config = dict(
    num_hidden_layers=12,
    hidden_size=192,
    n_experts=160,
    experts_per_token=4,
    d_expert=32,
    d_shared_expert=0,
    hidden_act='geglu',
    moe_layers=[0, 1, 2, 3, 4, 5, 6, 7, 8, 9, 10, 11],
    router_score='sigmoid',
    normalize_top_k=True,
    routed_scale=1.0,
    balance_loss=0.000907,
    balance_bias=True,
    router_cosine_scale=20.0,
    init_std_router=0.0166,
    lr_router=0.000534,
    vocab_size=5104,
    norm='rmsnorm',
    norm_eps=1e-05,
    tie_word_embeddings=False,
    optimizer='adamw',
    learning_rate=0.00167,
    beta1=0.9,
    beta2=0.95,
    max_grad_norm=0.5,
    batch_tokens=[32768, 65536, 98304],
    max_seq_len=512,
    train_tokens=280400000,
    max_steps=4760,
    dataset='wikipedia_en',
)
Below are experts of layer 7 (counted from 0) of a mixture-of-experts language model. Rows are named router (the router's row for the expert), down (a neuron's output weights, with its number) and show model dimensions 0-191. Each number is 500 + 25 x the weight over its row's rms, rounded and kept within 0 to 999. Numbers have three digits each.
After each expert's rows: "comes before" lists some tokens at least twice as common just after its tokens as in all text. This comes from a sample of Wikipedia text that the model never trained on. Tokens count by the router's weight.

# expert 62
router:496492526508532486475483509475462465541531501462501495487483502478503501493519497509485538568488485493499480513491468522475506457542501481473469543463525490483545502491510495515530513473512505510473483524473447482488508489484489481501451451525497512511516509542518518436526466459493521489497490449509487502483504525468524441487461490491497485501489504492469478541434482528526502480512478527467488464466553534470500433520522519519518480505510486495520476469511466478518506491499511543534455487504475527485489519500497487477458541507487500479458520498497521495460526510494489539
down0:556492513467497501485504502489482485479460536509509504503448472484515496509542481483503449514508497503546503515538485506467490465497468536522506536494505506503492537488512476521490506556478543508474472502520523503498533469551516524495498481489481499501484535516493525508491472487505505513450488497498547507474506492516480474466479488499485470512500445503450555524480527507523474460546495551521499535528513501504479502472504485528497486463524491474498493495491484485524508570467520460490444542493525544535516476458512518463541537459503503457491489465479537486486516524485524503
comes before: " by", " in", " to", " as", " on", " with"

# expert 136
router:503528516546496507486465480478471484516554503474499502460498497501502501499496519512512536505462486508508441493486478553486534495569503503459450542500495485509514553533503434514520518459463515507493482505475480506470482470465440451464506451487489524518532525522504504464494481493473512462502487481489497490460516519518539458520492462479540501512507479485496455529480516527495480467497537529487490470514503552450482474517491476539515458484503479531509497457483462505544525483491530524503481451508485479493504521490514519492488484503508504529499504498493499468465493492494503490
down0:503488511501494531497496545533485496492505491529505510474449517462482454496493484454494489487474488484482495463471460477469536469514550515479513488539430468514503531496552496498509530519500479478454505490483515516515531475525478493461525500494498479469552453509510508537518492494503534516478495537476482510528472482513493524463445489524501519495473481480535530497533492496518474485477452528518507483474494518423512508518522456491517477521478522483520497487514507494522507495515477498488497524494488524538480520503559491531508473473492438501549460449496473479497518497525508532
comes before: " to", " of", " in", " that", " the", "ed"

# expert 55
router:451503517518514499498460495468497504513534521459448489464488527535499488505511500521505526520499510508492481479471470534506516533527530502528449520476481467501546520558526476516524529498513488474456464540511458503478483489489456481450510465527466515483498525499489486460541486468427523523528492490507507504470495553527517457521486481487539496501498487479478506534476524548483493446496503507501489471503550514474485514503527475548526542518491500514528454467516497490487501479502539530520485483488481549503491491509494501515486522507487507486511512474506493451478452472484485525
down0:482533480496468490554515484497522565509470506502540471498496485481498487502488515526473493474510514517495530476499493518498503492494529508461501527472555512510508499497468465532498505526514511544492492529533479508531498469453487501493476503551440526488483526505488494475494450458483530522482515509509476516537512516518473486466524525502477510480493486475488480463489515484534520507481483534513555545526526524500496497485553504494524453476471508573512504490472469502477460501569489494526538516530505498523541485488476496488495523508498544455526445492521533504503491541480494533
comes before: " |", ".", ",", "–", "th", " years"

# expert 4
router:509517505512482495490487518510464477523526504447464545486497487519504495449505500535505544549472506505467483496490475558466498508559493487493439537489479448541471542489504470527489534465492471460486483489452503461517469499436479491455485467543515537489527513511520497470495501476497505473483505492488506504476500492488475484515475469482506496469521508507506517509460508509477522480493520491483448461480508538473487463551523536524547460529474491532537478494536465494514502471493532519509492462487474504500492530478542497496471510499507490549491501511483484488486483523489518509
down0:470531541542515528525517540487535511522549481507508494491494480489495489498504516505549481470486519495527505464498535483505475556484486529498448481501481469537496540508535479531468501461531444495473457485458441485503484504480539451506513480528517464536494489473532505545487486511490512478459528480478478538506462497501474522500509560504494531493504482482490490493556486479510507470480489513530485483461467482481552526502531498546478465509488529502502500547502508488499466487521527496502494474502525491517491512454528497534509541503504471514492487503454466494480483503534483509
comes before: "\n", " The", " He", " In", " It", " She"

# expert 17
router:468475530494484501503464498486481522485572470469470539463486522492512475467535516517498498512500494503454472546456486535541517485511503480527471506488510466515535494489546468520540488528483471508505474521492442474510500500447469438474479438540518506510540513510517526459529492442503502486491476467538487500503496495500516501488489468506515479502485476513491505477464505535461488453478510542493483484512528501488519465530540530539514505511475502518530476470500491469512511485480538523532485481482470510505461496499489514515498500501479498535528480469479540495460469498488519538
down0:484465516520513492492456501423529470491529482492460518515504475558493475455455513483517535521485501540513538464515486530472479487523506489455502496496444465501485515514467461528512484478552480508489499513492489482503499510490517493528456509524524508531459525516494532504494531522510522528450485544475491509511485491511465480471492511480521515515481498461486541499518473454485464501469466514497524496490457480482486479552487463542533508492502485527474460528544483467527510446504481537547485484500512462501495510524502525501505535489498451515462507492495510476498486490502534495
comes before: "\n", " 0", " ", " 1", " 2", " 3"

# expert 6
router:485495514511549499478485504525499479547523503494466491433462525498490481468518516522519506519499524513466502490474507542479490494532510487503477528489485424504480503517531466552526489516530488478446475539498452466489499498484477453483457463539502517461526518487509509501517472468484511504475511458518499476515487529496544470493499453506531476464478480473517517474433510510517482486518490497517506485488532542450517482543493492544506520514518470499523473491537494480481561480488524512527501491485474521476528509520510518526470484490490477481472538504468487476486481483499496551
down0:481480495515478476490529498503509483470569475481496542509524463544468485514505533481486521459468433504466459485484467471471486467526445518515480456513553491520465519451536506524523523534462499520517554498507497506552516515468492494515507517501530474508503506556506510484502487455478531487473501451477534497451440463519505503484492499476499527521484503507560514500472499498478504499487503503507526481462547503469486520480490497519499460448432471520495507508515503466490500500510529490522508503511519487482496501492495498514504497489485498485492505487473531498538468480524530487
comes before: " |", ")", " (", "–", ".", ","

# expert 54
router:476503532481482482504472485483489529487523505474464522481473536546505495475502500503475528551468499506495457534488516523511547506532513508539460516486518498531523548479551472519498481472514494523490486494498483468499500476440463432482478503557521535528532504512473551497512487458493508470461522472518480509534487492489532491456494469520539502501489491466494499500464517529445497495513486553470501506511549522476481505513553464513523521535448509490517507480471489482507489479488517538508471470496476512517488489484528501546501488478469507524525498491481518466470485503488536522
down0:483494478519508542532453505531500469471535480532489483533474500489521436552512528445492473467496488543506504470515491520472495505484508524508502528476491484468522498467511501480468566507498484478534503511528505506475486460519491485454518525515470454496505488481510487500475477478489463515528466479545508470480539507516485522526506460512451541487479509477488551476496504529515478501480504502524534503466525470498555499475498521475449486494511489512499496515491504523523528488501502484517495528497488459482478484519496569456552487512482485490526473484518492492511450549543524480
comes before: "\n", " ", " 1", " 0", " 2", " 3"

# expert 45
router:478492489515475495507520513509481493519568515432480521474469491535498527483542478518496555536461487529487484487437485560498546512520455501488462486509492443503505502520521516561501470497517494514458496507503448491520526498456450493483464488517513511509521501499510531446537481453515525489513489485507472490491490506487538484508452490515537491482517511495485471458485502520504461464505501511503477468500527542500504487505491502487515528507492499503524440491515510482503504492480548516511450488499469534460526539491495511506474501505508466522531493482514468464473497470488517531
down0:505511529517489498481488496462523551487461560519503461478533540505520472482523516530463477483503486533523488490462532477499453528503522506504514474475460527534513460471500495491476525549477517482552466482470528501485478469498493486488506524487481468510487497493502477478494468483483469522487480527465501527501476542470517493451486506522473486594523510495518461516499504484463483489498490517538480516496491491474478492504448487517475438521510505546502480487484522496537467488431467551510537494518480472528513535485495523508500498520503518509508500539496514497503462491497495530
comes before: "|", "-", "\n", " -", " /", "\""

# expert 24
router:546514529523485502491502489501495475534527500476528514481512498506498510482527459527455542551476511499489437517478494552476553479557511452529466514498491480512543513518536467528525520476511514515467486528469501478513517518449458480488470466532483489494529546579504501451503513480493495519490514508496517461514485511479526485477485475542517496519516520470497520489508507525511476459483498540521460465499501511471496514511469501530505489528502467513501479489480481466515478514506523536550484465483478530492491519546502521521469479509515517513482530477460459481498477491468489485
down0:521489535511488486483477490513504536511458503500503469524500547530470500550467486537496548509511489490511515470517511515508500524474520510521513455481490495502499476515495511509487499502527512511505535528524494539461513459492510454536488469480484520475490499492461490522474518510480483518498493487501543446470498442490504462481513570529451454494493480499504503487516498464497525508517485477511473528493474506494485499509496477477479483485431501447473563538506535495456503479490502526487501498506493478542443524539486498535487498467476481570542480495512486489483478482524521553
comes before: "\n", " The", " He", " In", " It", " She"

# expert 3
router:476459485512519508486492510472480485494529519443440520471499506526510496494513498499491539530481514515460475493452511556493519494507499503471505488486460472480525493539545524519514462464547509504449480528525424455503537527464469469497460490543506503522518486505514517493526491478502493487508472496514513479492490526505549493492461474518525512489505470502502526484468517505548487485517528527465467487510550532449499489495509513511524519480476498481519445488499462475506492503490516495506461496470470529457516505493500486494450497504477477512516498501509481466468506438557516513
down0:480522513485492463472545506524507507503428509503491509488463541471507525526469537530527530492469495496497488492544480501507510467486479471497495511488495510506436488487524505488488496569505503488489518535534574540527516486488521545521502476489499537463493476472505539521507462510474496531493512503447499477437459472515484477481505498526480534516493518514471494523496476515450508535522499480496567489522482457498471506501534458502487484488509550552489494483454483512502489475470468528485473523496498512506512484507520496481514445488517498495514547519508503487482490527475512523
comes before: "-", "|", "\n", " -", "ation", "ational"

# expert 126
router:486486470532481502477513509477495478542511487483495556513460518513518471485527486498508535511494499539450486481454520533485545502507489490459489499521482492504509494508505482551530484491527523496455494506493463472516504508493468467469480474517534505469516497500521510468536477520517508482485492484504519469486501508488515446500473477470515497503514500442463499466463511533496473466516555519463475486468477524489466498524512502530531526541468507525520501454481477474541472509480534522512509490446423539483507498498524509534473527522492478495482494448524472485456461457512493522
down0:511504485477500496545473531516480505519501527529523518531535483506539525486506491512518495503501484477505485492499515462543504466491530510471520507485537464498484522508479496515551471529481498497523488467529509529541477550505494475471513500532482465522491523503493544480467487474518480461493475431508485517412517535491508465439489477497478508489497491491521483496491444500481467512496517571507498502511540503504440516479504505538476500499484454529520514469518523489455479469508512539505506477492465492497532504518484473489542463511463486494472480458493454508502540487533489491
comes before: "-", "|", "\n", "===", "==", "The"

# expert 29
router:518528500498514489500518524509508484479527491462478535494513539499501495485516517509491563542493493509483476510476471558474507502552501457512453514490454479544535506508507470513512522507521500476481481494458489456511522541437479466485466480561516513497491507534516529462496500447493523524488510504480507498474477506490506478483478480508527483503514524457488503480482499525529519482449505526498452465488497489475518477560507554511494496526474463492521467472500471466519512500499553487549470493461472525495486515501531518526458509481529500561490496509456491499478515498508467510
down0:461458481501489522526547568527488518454506483482485499515561490511533492485507513498488569521507482540516514504508515491494510490482516459538471490516501481538498505476507501502536467493492524525477475488506532518484485532504469479482560486518524522501488530434517504447500528506487481493504529484476503493491460474473477515515475436514508458467514510481535512526547526503525530461488492479503501441509450505533461494531542490494506484487503518494476495505491509540550464516520483508485524490506508518495484498484506521479451497487497490491520455482497495482516508544502509435
comes before: "\n", " The", " He", " In", " It", " She"

# expert 37
router:513493527520531501485482493514482489491529471470485521476472549523516508463508513520534543501484517525489481509469457534470482487477529521492460521516485473516516474522485460516560481476521521542491471518485482447518502527455472462464460494504485524508506537495528484469535468487508517502503476478502528494506496516519514494451478485488545455490536483462482472513502482512524513473510491553466476470479528512451487493515538478557492524533467523496549474477489467498525475510498530538517505507474467535494522498527526479514486484517511532528461522499476509460459482516486496542
down0:494541467532454492494525485507488485492518486478453513470494494495530500489459513541492492479451492505509539492520498479506487493511520493493508507530499499488474466472517476563514519507529486486481453504449507514491483487516498463480511538505495501546499525457501504484483505479436513491423519519501520472524473510557491442507494503538455535500500483527492525498509526536494493470526494527522529500478500545475526545527504483511502507496512519490496534538467481491499494454544506471491544508504478459505522478510496518541491462526521454490508524446510510465491456495457496528
comes before: ",", " |", "–", ")", ".", "),"

# expert 91
router:478494483519495525458480509522487465518554520508470512494471501515482492482520495535538518551497484549480459476468481575459539491544483472518463483495508458496494508549484458532488516496480485476493470484482449487506478488479454508484502474498492493505517518516502517477516501436505503460488511492518517476499476520448560494472485466501500503507527504479488514481449529534515485481497532536492473491479522500486496483527563516523541504510472477494518441479512503482515496497498533511500496482456477510492526523469504522526482487499483428541492509457510519498510509502514497529
down0:529533521529488484523495512535471532473562464517551495498518461498475480512494478455506499449507473487478461515528477487518471501503504505486495492483519499472485520476448486502491522547552478518528468479489512520512497485508483504513501489452535409519490475511449529513489494496494498508487506503512481498485552481510521520527541494492508485514483546477494479517540462500528466481466517499527481489452482501492512504490529509496438452534501490477454476530542509463489524563489469493489515468498507513514502486504501510474504549495452492528533502485477497509528475510520483504
comes before: "|", " |", "|---|---|---|---|", "|---|---|---|---", "|---|---|---|---|---|---|", "|---|---|---|"

# expert 46
router:499497526480496512480468461474491514499529516472466505468469506491507443485554503525482524515509525505465493523517493530491544513517496481524493493481484454523522489504507468550532487509512493509469460537539464500521549506479461444505458484512504520466510522533531532472499493483510515464486490485509495495487466497473569477464495479500526468530482494455487482503482496534511502484493538518538498488480552516448493511545520503533533502520492497530536470491473497503472472478522498548529481485477469542498481528484506490551494482500480489486530496470478522518461473497469526551
down0:522513545471475517495482491484486487506480527497469493548537500482500524443461531494501487507488497497500476512495484503513544543529474497515515500547491522509532479516475550455490519489507491518501492483510513541470493480492472541519497482496495548485478538495514466516501477495510510473519489530533515463513549468492490528481532497519496448549557473502488464495481542498468553498450505455491506509541479530479461536505534507470474492514480492478545450485543509492569500505511511497512480514482520508508505490544482495464478489580495513489491528510535484502498500518491508509
comes before: " 0", " 1", " 2", " 3", " 4", " "